python train.py --hidden_size=256 --n_experts=96 --d_shared_expert=128 --router_score="softmax" --normalize_top_k=false --balance_loss=0.00227 --vocab_size=16384 --optimizer="muon_variant" --learning_rate=0.00217 --batch_tokens=[32768, 65536, 131072] --max_seq_len=1024 --train_tokens=263400000
Below are experts of layer 4 (counted from 0) of a mixture-of-experts language model. Rows are named router (the router's row for the expert), gate (a neuron's input weights, with its number), up (a neuron's input weights, with its number) and show model dimensions 96-127. Each number is 500 + 25 x the weight over its row's rms, rounded and kept within 0 to 999. Numbers have three digits each.
After each expert's rows: "gets" lists some tokens that make up at least twice as much of what it gets as of all text; "comes after" lists some tokens at least twice as common just before its tokens as in all text. This comes from a sample of Wikipedia text that the model never trained on. Tokens count by the router's weight.

# expert 53
router:445454516485542473505458470536474492519521500511467514477493511445496500495515491472484546466499
gate0:523549459513500506489483496506465450535484516468496504470503484497503564469535489521484470498527
up0:528506488504505470496463514500465458500533515460532516475503499519522551478506502515484512539524
gate1:502506477511503479541494526523534486492497499488461481489460538472547521501500473529511453514475
up1:482473517472513494464506450493481506493479539503546513497553467517472494509492518480472502498519
gate2:492427500516469516512435524524494512503509490486485484525510542495514474486508501478549520486520
up2:520555495484521502495522477461488503483495542534537498485478459485470504515491506535464491478492
gate3:535496530470507560516513530489499469460461479517494475514504545502499501503472480478492511473499
up3:543455467463529521486464491521438528459537515482491499457499475488505506498498505477527484513478
gets: " |", " +", "ric", " −", " -", "ical"
comes after: " ", " 0", " |", " 4", " —;", " 1"

# expert 63
router:455493537504516461516501468505517520486513519517497527475487540473498529475573583466500531492482
gate0:484472477468492466481459471499462451484486474470449482504475517498511463482476461504542507500496
up0:488492471457506475473469477494468463493454469478465476525492516507523486475468512462519514483521
gate1:500552507493461514537520517500483524491493483506507496504504501525544458525520505481493489493459
up1:473537423494480516497497536505458480513525469549494484469496472499481547517530482509507497468488
gate2:501474470488481490502482505504532532536496474446500517525488515472520513513547492511515522487482
up2:508440456497482491496481514499518517516488468450472526532474514475525513502525487504505486481464
gate3:492470506472451493469507469518568495495559492512498497512502510482531494459495516503477471484500
up3:502472536483477486473512453513533511443497535503536495482487511484527501512512517450510519484491
gets: "\n", "==", " disc", " which", " that", " Disc"
comes after: ".", "\n", "==", ").", "\".", "==="

# expert 59
router:490479497469495515519494482503479516506476530486529530436533486491484564498535489449504481497469
gate0:520510448496515473516473522427497487503494500538487533554491500465491506444466492455511499490488
up0:517497463509523463503492516434474493489493478550507566526490539477468528466461499472516480505492
gate1:484457529502529536509498493537517517498511532508477521480468514477504496512497487524517485499508
up1:524543481524493503510533512456483495462507460503531500498538473506476504507507492493459517529446
gate2:473529496475482482467515458484469508446524475475496492501501510537486511529490467527505511503514
up2:515488445526488502519502522504518505547479544488519497513509500475537510505519548511503472493467
gate3:484485465509482482493546486476483486519497511516488491484512455476486493531478491482507497544500
up3:504545499511464500472514475519510476535499494519517507503495463502465498490501479478509494458483
gets: " first", "th", " second", " a", " two", "'s"
comes after: " the", " with", " won", "'s", " –", " for"

# expert 85
router:470438498491554472510477488495500505536491514530519536441481464478492497473536525479511558521505
gate0:525491490527503455507559465479488493459470535533497532491533504475492461477532498514489530508472
up0:473512508489453511477438515510497496528523500482472487485453502528540516508462496483505478481483
gate1:472465485473467461489537530478481544508506468505524504475502478472512501474508483486537475488535
up1:500518508458552482446520532489484477515519507510453500490502492523458510491515522550456455461507
gate2:532537449487569491512509525487509511470508550545468520469513483521486465559522522509475468544497
up2:494448528474473508508494525491514466523469459465525502500496519466523538467507482466542524477492
gate3:525517468492496506521504518490506455519489535495488483509520503517495482484496492518517469540531
up3:481473495477516480495519487455468520480445502511495467504481473504523488493504515495529516491527
gets: " The", "The", " the", " A", " This", " 0"
comes after: ".", "\n", " |", " \"", ",", ":"

# expert 91
router:532485485520532497532519471474474449504507497486474520493482475533527501469489547518468493540474
gate0:484477461490509456509505520507470549490481456494486472508497503500481469487519445504546542496501
up0:511487588487484521513494485483534467515507512494517522522523513508507534513509555529483455485514
gate1:524499467484510513470480484496444480527502468502509535480491521487477469508476540492497516517492
up1:495468504497497520505462503484467495471544465519459547517495510511451449491482517484499517540515
gate2:542489508495535490464523600488483547469500508522505484475527500513482538468511491462511474449487
up2:534481483513524507492558563497485493507481495519545504523497496511457544483523485483500504487497
gate3:526567523465497493488478481498501486467523487510491510490538524497474493511531488506482511486515
up3:499490496531484496506529511516521503516555502467518508510507515467501507511500508503490530492543
gets: " May", " July", " October", " March", " September", " January"
comes after: " on", " in", "In", " In", " 28", " 27"

# expert 19
router:461516510493538534530463489494463509536458480518439522473542456518466454511484472536496487493482
gate0:464456501471480522535519508532493523511457472468460524491522491507479479493477512500498546535491
up0:455476499473458531533533532511471537499457490466463520485525495492478449509479495518505540556494
gate1:484475502485505472500522518477482503500507498491501464537501485571522466471525435484517500504518
up1:477553488490474522485496502507496493536471480513491502462510476461512500540490504504480492472435
gate2:518516465476485524512496518497477525510517508513485519532486498478461534496526490527515446464538
up2:541505491510482505505523526486496526507540502547469491533482501511491540491513526502512485501520
gate3:542479497481477535503535540503485498510492462493511529531473510506454475497473533512495520491507
up3:501512462517514476480445487460507513472521549517468448487507497448506487530533477518535495498473
gets: " (", "(", " $", "==", "_{", "["
comes after: "-", " medalist", "==", "\n", ":", "==="

# expert 67
router:459482516481508501510484521514488532507498481522489472471529464533492477489505448484467511537460
gate0:522494523518524569473492500504519493537497482482446479553451513496513531480504472456485469515473
up0:503501521506497510518455467490479511477506508499518541475538491511506458511523494553533506503556
gate1:551500513482490500508453485487504544467480523486541529549466496492514500482492454512450531508510
up1:521474500501486537526456486499478593464484514476565517514485452491515529508486476499493542496471
gate2:473483510480478489474529491517489491462459500516533495521482519515497483536474510504444497509485
up2:494518533479500511464520503514515454438484501509485502520486492505528492525482505492435520519471
gate3:472470514479451506500463470471553495528530494493476484512495486507503518471482494502516487498537
up3:513503540523525542508524484502468524483531513544486511476499459511479502512457471538486482426529
gets: " P", " /", "P", " p", " W", " L"
comes after: " |", ";", " (", ":", " Team", " Apps"

# expert 11
router:468505505523535470494482494480525490500527493519513511498488490482473501518504550477497535504467
gate0:527501483522535490520490474493487481545507500511501509503493516515498501487516508513466508545529
up0:503424513465496476525450543478540521475516472521496512525510519510467523508466495471483494468475
gate1:528546477554522516507469493454491461459527479495519489458503492506488486493468464507539509469523
up1:492474538471496520504495489530500507514487536470482486518503489501491490500530494464414503501481
gate2:455464514475511542445478471505469490491516502506520485481473495486511493473515509490496517471494
up2:557525479548496496502551502555508468489502474522506555540502519507510478516494524487469498517499
gate3:532499505463502573493468518460523543454509463488490494540494524464522505503525516486514439508508
up3:512498501459536554494456540477488512464505482490493471527485529454533508497517507497532453509519
gets: " and", " or", " but", " while", " &", "and"
comes after: ",", "),", ")", "s", "\"", "ers"

# expert 74
router:498475516498505546541475543480488467475480503518471513526532472502502479443488492507527524555480
gate0:535516472481519481502504508481529527527507517540520529497519498512520507501520521482535531494528
up0:529514497501525522521474515506497515537518543530529539454516510510512522511498509496496509488521
gate1:500497487480510480481500526493465467525492519501497479501472496540543483480530517514487510492481
up1:525494486518494511494520502502501519466501490502515502510533519479470519544428464501493508549506
gate2:513473498496552519510480515488499493517527490474490536498496481535500531522480527495500524557534
up2:452518505492479530515525482506504503500467487509473485503471460518489514512516485527486492512515
gate3:493509551531487470549492498505519517487540497502505512457550508509501491491459504472511477467499
up3:507552472555483440527461582520488496511521537500475485470522488485509530495458520500492534528450
gets: " U", " B", " S", " C", " D", " J"
comes after: " (", ".", ",", ":", " of", " at"

# expert 39
router:516474516531515461544498422519495477509489512485504520473483473483508532457505514487478500486481
gate0:508487498535522485512505500427514517492496520469510474565478490548514468502533477503511506508512
up0:482499529503537416520472487491545444504525534469471476511507468516512477469492474504541491532485
gate1:491527576503532504506567478503514514495488495491481535523516472493504493480480527502516446528488
up1:499464472511501504521476528536531512501543513486521497479489513509530531495524468479485499477487
gate2:456509552512522488526517488544476464490484529463465495534469503525504520508518531497532505495499
up2:532494455499470502483516541465500531525497490538498522478506501505522465545467489505510493509476
gate3:485512501456483467499492503487479526475486527482536483463556527526504555515516481509488483488482
up3:501528504514512489542466482503484548491543529508523487465510470514523516503536466483502491472476
gets: "|", " 1", " 3", " 2", " 4", " 5"
comes after: " |", "\n", ";", "|", " –", " ft"

# expert 38
router:511470496541529536489480537533518493500452527511475481455495476528458534476505513497481532494452
gate0:481520524550553521461490500480484482519485514480496513491493478498507479445500541470468466520492
up0:500507537515536527459490494467502486512480500504484509513508486511512475446507542463478480511480
gate1:492511505531488488544539503555454498496455518506531505473475488469500533497516490485518492465469
up1:528509475520491482496479481531492494504489533472534534462466522480510521470494512495502513499449
gate2:485461486509542499546494475483500496505514483521498475475472515511523533491508568501469527506552
up2:523505516498488529467515518507488508511489502482507521523534513513496448544477427490529459496469
gate3:503507528491534493489493482522477512458487499469493497495556474510486490529441526505508521524481
up3:505494509535531514517490493475512503551506497537514458526492509491556515493537453508522478512494
gets: " T", " F", "T", " N", " Y", " H"
comes after: " \"", " |", " (", ":", "|", "-"

# expert 55
router:458513469545492492519468529447477479470465503534510522445471477464488516521493527463493488488502
gate0:481475473506497502485487472507526512502485515532485461493473500462514491480506527518446514496500
up0:529526530478469496492520538486475489496536480448528526536525493551506500519463465492507461504490
gate1:470527513487449502516486472468493470516495524484513520494511489505493451494490505500514504485514
up1:525446475533565496500491506539478499458500487502479505511487461510530538545520494454489511481492
gate2:536500488486481490495469458515499499485557485504506523565507529533518531458477563491506491455486
up2:527505501483503498460497472476516464521554518458476525470540501424509526497482527524462497437480
gate3:492506500523509464553515571462498566541498525502488446506494521459494559539519498441487527507523
up3:533497522480492530466502458519497449447524505470514513503494486521498443456460523556488464485471
gets: " other", " one", " two", " some", " many", " three"
comes after: " the", " one", " two", " of", " a", " other"

# expert 68
router:462470493518510443510456486488534515515500529489516534445523484451522522492537504445473555519487
gate0:511506482550555523496481474484550521482500501512496500511500443494510490501496487459506573517523
up0:501508500451500527511463502466492526467477486506513552524505476520488535466510505522488471490443
gate1:474537493484524536483470531521476520459478512474519529506502529467546577476487471476524476480502
up1:498523477482510542479462521539478508460478531475544554486500518470545558467470485467545477489504
gate2:474489495538515500482537533491489473466445470476472531467506547487513522525499524414492519451473
up2:538526523466468508538451507478493504536519548505541477528521459490531486478516453539484497556528
gate3:522469528536490502502478480485522535526496429478481472497502474496507522532549471522501472465509
up3:487521505512532508531517507491495484501490563494513509494496540522505507480455533459512507531552
gets: " South", " North", " New", " |", " West", " East"
comes after: " |", ".", "°", " ", "9", "8"

# expert 76
router:519502528473507557525495468506515513541484493503457509446499466512466528477478504526526504549498
gate0:506518483477495508532529477490462470500501542533489483505464455495522472521462524502535487510453
up0:516492496466521499491527535480491479494498501540478500521508462452491459492467534492529498512489
gate1:500534459463488472512500473460511515461533528544522505494492484512513557509511471508555497490478
up1:511503482528510449487523492496551523466487480482504507483461487493552538498499463505499469481492
gate2:432503492498514497523512458495483475513501522501488477513437524500537490480463548538472514476505
up2:481480472508521513527492513505522485481501525499518486457454500454527500470470520513518490479479
gate3:492530504492570498514496502477501465483465505560507448546481485474488488450500514499527482508522
up3:503465529520467481492510495502481519493522494474513525467480514500572503563497498483526524487504
gets: " \"", " '", "\"", " “", " (", " (\""
comes after: " |", ").", ":", " as", "\",", " that"

# expert 23
router:488469525516493463511459530476450533496517482463526504463479485509521524502481511506497507505530
gate0:501519474527519522506507544510483478493479487514502531467476493528465481544534508461523514506476
up0:512505521487532478471502517532454466504494504515486510470472477527469490506541495491468459513465
gate1:493489464500496517514466517502470504543486517487504478482497512533496462523574492511516543455526
up1:518506498481507493512525472522513484510500498477504531505469488451504531478512489462533469478489
gate2:487449496541521460417520530511523469515505492488538530482513503459502508488504506477535551552513
up2:509492471544491493510494513509494495510473510509465508458460475487501497490455477475545507538508
gate3:528486490487541490502468492534502505515492501495476494499506511479457478515513469483483467491549
up3:491507514472537473491501481528522489540482514500519519478519492473468472514478443473483500490532
gets: "1", "2", "3", "4", "5", "0"
comes after: " a", " A", " an", "–", " (", "A"

# expert 8
router:491495503503511514510545461497534498462494490498519565493506496484445502497517516480476526471531
gate0:497556496484515463514464489543525466499497467470465504530521534493502506463463466458501495557510
up0:504499505478497523530526489517499524510537460516496528489511483504501530501522505466440526505500
gate1:517503536488499523551540496495525503489503508524524470525476507505471501509488473502488484524523
up1:530534505528467462507523465488526523486466529494513458517475518471483498550548494548496498494527
gate2:467437480461521544500533486500522509485512474518494438525489472516502474485535531480491519510571
up2:548553548531529458487447469509484535484493485458511553495513534472511523512491476476501472456468
gate3:471518490496461522497475483481498495499511511484521507538481517504496519526534479488497454495504
up3:522518530525536455499504511524480534533487501486449487452491480494485450475455520503531547486529
gets: " later", " He", " Later", " It", " She", " On"
comes after: ".", ",", "\".", " that", " on", ".\""

# expert 40
router:493423502513491474498547499507500528545510539498450528497472505498515490469528533521469512525495
gate0:476492527525542494488476446503536504461471529512513517483542490549521477494486470478485524520510
up0:499486534508539509504529521451573483490519471484527501536443545474498488515515515512481528504489
gate1:498462507470532547498532499525515438513477508499462474495460506447541494457524485524459464440444
up1:477491521499505502469458480494513491517524478567513505513541520529508447521539457449499495485541
gate2:506498501518499534526540462520512512496473491515500492504461527481479531488521479534496507494507
up2:473517525486518525502526469528548492514442506515489502516489532520493539448538479504476489508488
gate3:510524485503495541500514498494463523414524501495505483533487459479477519488529552521507485498505
up3:518491519492509512483543517478486508443525487511559490530479408480500511498466549494516494487501
gets: " |", ";", " —;", " –;", "%;", "*;"
comes after: " ", " 0", "%", ")", " 1", " 2"

# expert 81
router:511442517548474497487492505469516481506484520445511491507517457491505535445472504539481519497505
gate0:483484534508510517546506525469504514526498514519488494516498504467493490499480501553491543484498
up0:470480521482482497531476507497491526559481493511508473502478493460478520480494490563473552508504
gate1:524487534517502485493491529507460511525518536513480489530468498497542491512487487513441476542489
up1:492488520529511477489507497482469485540510525513466519538465483496527479495498521499444498558471
gate2:522506549508518464489506454505515512499495501475488496498488535475559521516478525555489507478503
up2:512498522495510500461541486462509509522519519492498498442520502505538482476476485516474476481491
gate3:491464476519512509454463479458532460457479492490523473500528509495463491478508484495474487500484
up3:456501467537490505477479470528526475510507549475497472515505502508487502528531461493480510495519
gets: " 17", "18", " 18", " 16", " 15", " 14"
comes after: " (", " |", "–", "|", ",", ":"

# expert 84
router:476526469471500474513502467499482490495508462484484503461514479461448532496484487513484508517495
gate0:529482524515489534521474517523517503521529457492473520527499456501519500519472503530494468529503
up0:515498496472496488466518457472499506503472536494527477495467554494485499508496474491528522495484
gate1:517508500523496504495518506529502458446519510524507525501535470527504487533471530545518509512513
up1:512535504488506461506486500535514498471510534482475525488503465569491501524408519543512486516470
gate2:521505521480497518523468483485504477528465525492514539485477486503487436513483479490518503527494
up2:486494491531510531517499502545470466526510534521468507510506447426478502481462487492499538535456
gate3:529503542461458554525524527513492474473468478517492502465510554493500484486484482496533495477484
up3:462462500535593469480498492490496501516541524471502530502469466483527507518531505454484527489533
gets: " Total", " Team", "See", " Votes", " Candidate", " Title"
comes after: " |", "==", "|", ";", "-", ":"

# expert 73
router:482454509526507489484530471498467514545508496509502512478456471536516486481510532527512501553456
gate0:484525492529486518497529517522472478479449504503484522500490492493532500459500523502556517461512
up0:529521519482487501500475479520514543515548506505510450490541473497508463523486512487513482516538
gate1:524507559490442557479497498527497481481475532461521494541475462528523515527485501509523474531508
up1:521510514515420544513495501518498489497460555456528496517474455524508537508473501511538454512518
gate2:477496509481497490522498470482494449553485466457543454515464498521539479492503517531507523484451
up2:517484526507474441502544483530512517496472521524473464512544475479510466519510502510484490450515
gate3:501467466517535508506482557459506538512476541515482539510497522505518480476524510520534484525558
up3:487520550490470483502528456551499478508507452512491460491498486456472515529466496471445522515425
gets: " |", ":", "|", " –", " -", " :"
comes after: " ", " 2", " 4", " 1", " 3", " 5"

# expert 2
router:496511501524499540518554457477459509455481526537509505461479482467506504487516519446498489526512
gate0:505526543477498512464472534513502483506516539518439469485477482524522518498499478492513511504530
up0:456470502508456486526534493497476483502496473492538492506516491499459501489487532520506485527518
gate1:515533517498482502474465478464544485522522510501504515475476470537469467528519516515508508535495
up1:501486513481526505472538533489476500491497505517499525503528485489493492532517501453475461484505
gate2:527520531529494484516491502499470509505510519459537471526527474510473512577511476490456515515482
up2:485465466464503531498507509504497495447473491526513532469496559489500463448509499527524501484501
gate3:504459475502512495492509497480498520497452510535493519513484518523484495526488526484520497464460
up3:471503505581517498489540472504502517466510497465557490517493459503470505497548485547519540507502
gets: " he", " it", " He", " she", " It", " they"
comes after: ".", ",", " that", " where", " when", " the"

# expert 57
router:478496492536509473525506507487515470517507538533492526469464497482509535488507536457472506510461
gate0:501487435509508536478538509537500529439490406517441514453523499521536465492501444522505479487518
up0:491470467501497511486545527516497503468495463542444523454516550502544454485501480506490439485517
gate1:562525490537525457518536536491468502477514476450526545513518484517494538500534512522463514488498
up1:445469508455505528478487483548541472486530506516489453501483504444464525502458482478529511522460
gate2:483520504530565472529477495492511495497500478526528458475491534448507483532479489499498521509453
up2:482494484472448502462511566519486551517505479516472463498497506510481544515498521508548474524526
gate3:524487488490478540401497489509480473500511513540518523519514537501470494472481482518495494530476
up3:480540497495547459595513511500541550494484485464500499499476478493524516530501519520489523479531
gets: " to", "3", "4", "==", "6", " well"
comes after: " and", "–", ",", " to", ";", " /"

# expert 10
router:496499549500529501466441452529454508538481463499500471519505526524476502468535492507517469495497
gate0:513534483524479459496507498461498518527507504569518460491501468524504443513512531509455532492485
up0:480497500454490536509506515521477535463488544426455519492519475503518498510505485481467460507580
gate1:542490481561515484531490471462466490485512483509537488488530495505466472515455533509530497473511
up1:536479523495516466521478487490536450469522470508513440525534502552448456529455483460557497528520
gate2:524467515474529467518530519486508537521484568463506513531482499508502556530509449468523530528553
up2:542500519493531501498516499508517567509493521514522529485527470548504542468486456488508494522513
gate3:507528508585496497495502507487518468477511494466517503463532484468489500487508471523504561492485
up3:518500513455492509531529529528478508495487537507509500517486485503501503525481501463525468533484
gets: "-", " -", " •"
comes after: "\n", "\n ", " non", " Saint", " Jean", " Al"

# expert 54
router:467449517518529455517470497487516490509504548477510543469507479483499527467522505491485511529527
gate0:483492494527489485456552505472520544447479534522514506531505453487495501448500522495520463510504
up0:492485515488531500528470501472501472536529513453443493454444525471523492513509514545492484483490
gate1:473455528469453543509520524533488555506489523498496489504484502526497498552515473497477410476457
up1:487437522470454536489507538519470537534488514501490483503485504535479470539515456499477414520490
gate2:495518468558526483474561500488484473525502454494515500498485494470515526470492524487504504515479
up2:512556484560503484496540503479510460513491463485480507516486468493500528495487515494510506525486
gate3:483539503471534491529494508494544468507494540500471502484486537513458504526451497447489464517491
up3:476534485464537501542486519498550461498482518498479489486472532518458494530446499478489450515489
gets: "\n", "\n\n", "adal"
comes after: " |", ".", ")", ").", "\".", ".\""

# expert 28
router:469522460491516492492529472470490484463538518499529489500465517539472494483493528486475482473492
gate0:538487505493442493514546495481506483487554488520443512471527492502522531524500447503479474477508
up0:494479492522497494448460502512508516492459495505573479460502503495490452484495542459526498502532
gate1:510522484530536550536513499483501494501550487520535543495479521530461518516495477527490536502543
up1:492481502471478493454484511527499524493446514498457453522483520494506489524504516514517456508512
gate2:479523532487482429530514470537509502455533502477513480555534493514507472490533516572454543486498
up2:459502521498505483483489515520500511539517527500514497504474462490479508526510532512483499504502
gate3:503547529473452505517500501500463529472512490487529513488508482484522471507458519527529490460491
up3:491497484465522494497498499472530511512467540515514478482516470510496501495509516452442479484500
gets: ",", " but", " that", " when", " where", " after"
comes after: ",", " However", " time", " however", " years", " year"

# expert 43
router:503484495476487522478474544485535501495475519530508516536511515486482463522519453507544501499473
gate0:519511495486512492489502493468500454464501499480518522517528481462505527486471505508504440529479
up0:463502498533483507501508529512486479524498520463472507453517477528479487565552516526503504477520
gate1:481540553504457549499453472488502447473447508529509532483495502539499480496526503493516500482515
up1:522529523489490491487439518557521501567492506531521497489509503514503536490507476496501510496479
gate2:502518493539501477565508502495475531504493504505484522489524506492522538498481462471538527502515
up2:506516514520535478490534474492527467535515482532483507503571502520526460523476513499507527478495
gate3:511562508515471498504487488484492484518502482471479500546504503521499447503520541501483423478542
up3:504560507500441498475535466506500513479508486486498543533488495493497483470482536540481478499498
gets: "h", "e", "b", "d", "o", "ro"
comes after: "-", "k", " m", "d", "h", "m"

# expert 71
router:465456529513525478526464512504470480519488511520462507454489441521444533474512526522481540463478
gate0:496533463539499444517527522487489498459467505534542485517472480548452500499462432498467474523504
up0:497528484508506421514493503492501523480498494494508523531492512492483507516486449509497503551494
gate1:531528537504538485493458552508478455528528542483507461516488456512516520523537489508519495498491
up1:552503496489494485503475563518505466525509535498490462541468469499488476516532491494492537484475
gate2:468552515474510524508490499528470483554531495490512500466487523506481473541482493436498484550502
up2:505507500503480530500453539524467522561522530547494501492491551514513502514466493463514514522491
gate3:426478484462513458556535481512516485555510481491497525453534526489463523507474496469466508499524
up3:524467474533511527472481519506442505480490516549478461527489525494494479509513489519557473484510
gets: "|", "=", "-", ":", "The", "==="
comes after: "\n", " Genus", " name", " Born", " Website", " <"

# expert 60
router:501530523548505467483477509484528529522531507546476536454459458469499509537519508478519510482441
gate0:517522489518513521453462533495510520540495465473532518529509493473490490508505487542500549485498
up0:513518483502500520453460523489472510532479459470547511520488494475516460515500488517487565472489
gate1:566515473521514454519464464467521448509471472491502476497533480468476497497455516509467506519543
up1:541489480503509463488472492465516465542509487520478497512528468460499486515459517508452497529532
gate2:496518469481458472505508511476466501489483485459500500554532460517508514509461490529457472490487
up2:504533478505517490496533452449476472508457501491478484531463474512487497489476478476493476471493
gate3:495482474499499526437464502503461451480517481541541511502528489523491544485489485493493531529506
up3:482492528515491504460537495513520523477459532570480476490490475516494509494518535465490507469529
gets: " ", "==", " ==", "===", " 0", " ==="
comes after: " |", "|", "History", " also", " career", " life"

# expert 24
router:538510541521510462470489513491507544541462514485523500503517470518491512535557529505537501522480
gate0:488481501493503488505489486488502519472453497474485500490497522518545475459483503475486512487499
up0:483503539465471496494484531475478514491482458491470506515438512504555472465512513513475483512509
gate1:504490517459464484523513528477563533492460516487464517514505493456526486528510446493479529535540
up1:492495523481452505540509515510501517468477507484458503507497517457517497529468444455490547511524
gate2:539506472524532496503509481499540461500488483533503513496479502520517466506487468458542466475486
up2:500506492539510481510530490509528456479494478504501465515484507497489478496488474478501477485459
gate3:481542504520472495483468501491463532498468508512481507512497475542509521543492494455497497497485
up3:530483481504546483494464469490526508520524505550487470518484489475521513476493542509498506516513
gets: "\n", "===", "==", "====", "=====", "\n\n"
comes after: "\n", ")", " information", ";", " =", ");"

# expert 1
router:523530541515483500508466510476509506513453516496501499491508477552470536483511526498490498492485
gate0:456516500482488483509466489506510532490476507486480461469537512478523521455499493570506500524530
up0:483496524472488506508481501518495481482522482478472479504539541478524566450490511519474530520525
gate1:526514510474510480481504498515510529504538483520483488504469471470475494485488507520531493516515
up1:535494485513478498518521458464497515481493534490547534493499455480479500490480508463512537567520
gate2:523474502498531528516522505560519504514495500470499464542518555508532511510471478489484482519456
up2:534455525512516550478532509566543527484522481474508469512556519518479472496499474483499514521463
gate3:483487498502519490479527474529502509520468493523523513448482515508489478497512481526558500485465
up3:490511474509510493513509500519523534510496453502509497473508519498491487507515507538520497507485
gets: "\n", "\n\n", "|---|---|---|---"
comes after: "\n", "==", " ==", "===", " =", "."

# expert 27
router:488487513516519462509514523510483507547496527516516545462479514453486535502534506516476507490490
gate0:479491506477508454474538505481478500519526533527484451511511457508496485499500480462473506493519
up0:477515515521508466487497502523480506508503549489485461501490494479472485505492460503528528506551
gate1:495480522517484497519530521514524488528489479458498517506513456555530494527532483493499466477484
up1:524480482499444494518487526522523465500501471482502551523499492552509506513490471522524458456538
gate2:531447499536493511493490509455516487499521526524477543528468469492523483484517486491454535504513
up2:449545515467480495504505520549475545513513486477522492476538529486489513517462515522523500497473
gate3:497516530486480449485502505516507492550511457523487508476502509491494475474457500504489503469511
up3:471542532456482456511459495495540490534540478518510462459505505520497469471518517479459528485479
gets: "0", "1", " 1", " |", " 0", "2"
comes after: " |", "–", " 0", ".", " 1", ";"

# expert 21
router:463450544462498519505454494530469519517514503502500567468493486500479486517516522503510520527472
gate0:503524542497497491495537515522490491455517483520462516525494490492483474474494536528493445470498
up0:509552512509458511499504506513540518497524509548483538536480456544458447518512491507498505516522
gate1:540424493524496487541565472442487444515483497503482474489510492486493482503488506501453528487501
up1:485534568497524539474463500522472529505493513483493521484497511478535514481495469491489509500522
gate2:514535517503461470526504513516478514521482504510515508527529483488540476421488513493469536514514
up2:482486465526521527501480508492502461488517494511508545534481445462499468475490457501529492525478
gate3:505509486523519450445533508462449475502476499503489476545449475556488491505481480512533561494505
up3:544505462503490516520488486543538523504464489475549518497547514482488483518524520505481485492524
gets: " a", " an", " A", "A", " =", " An"
comes after: " is", " as", " was", " with", " in", " a"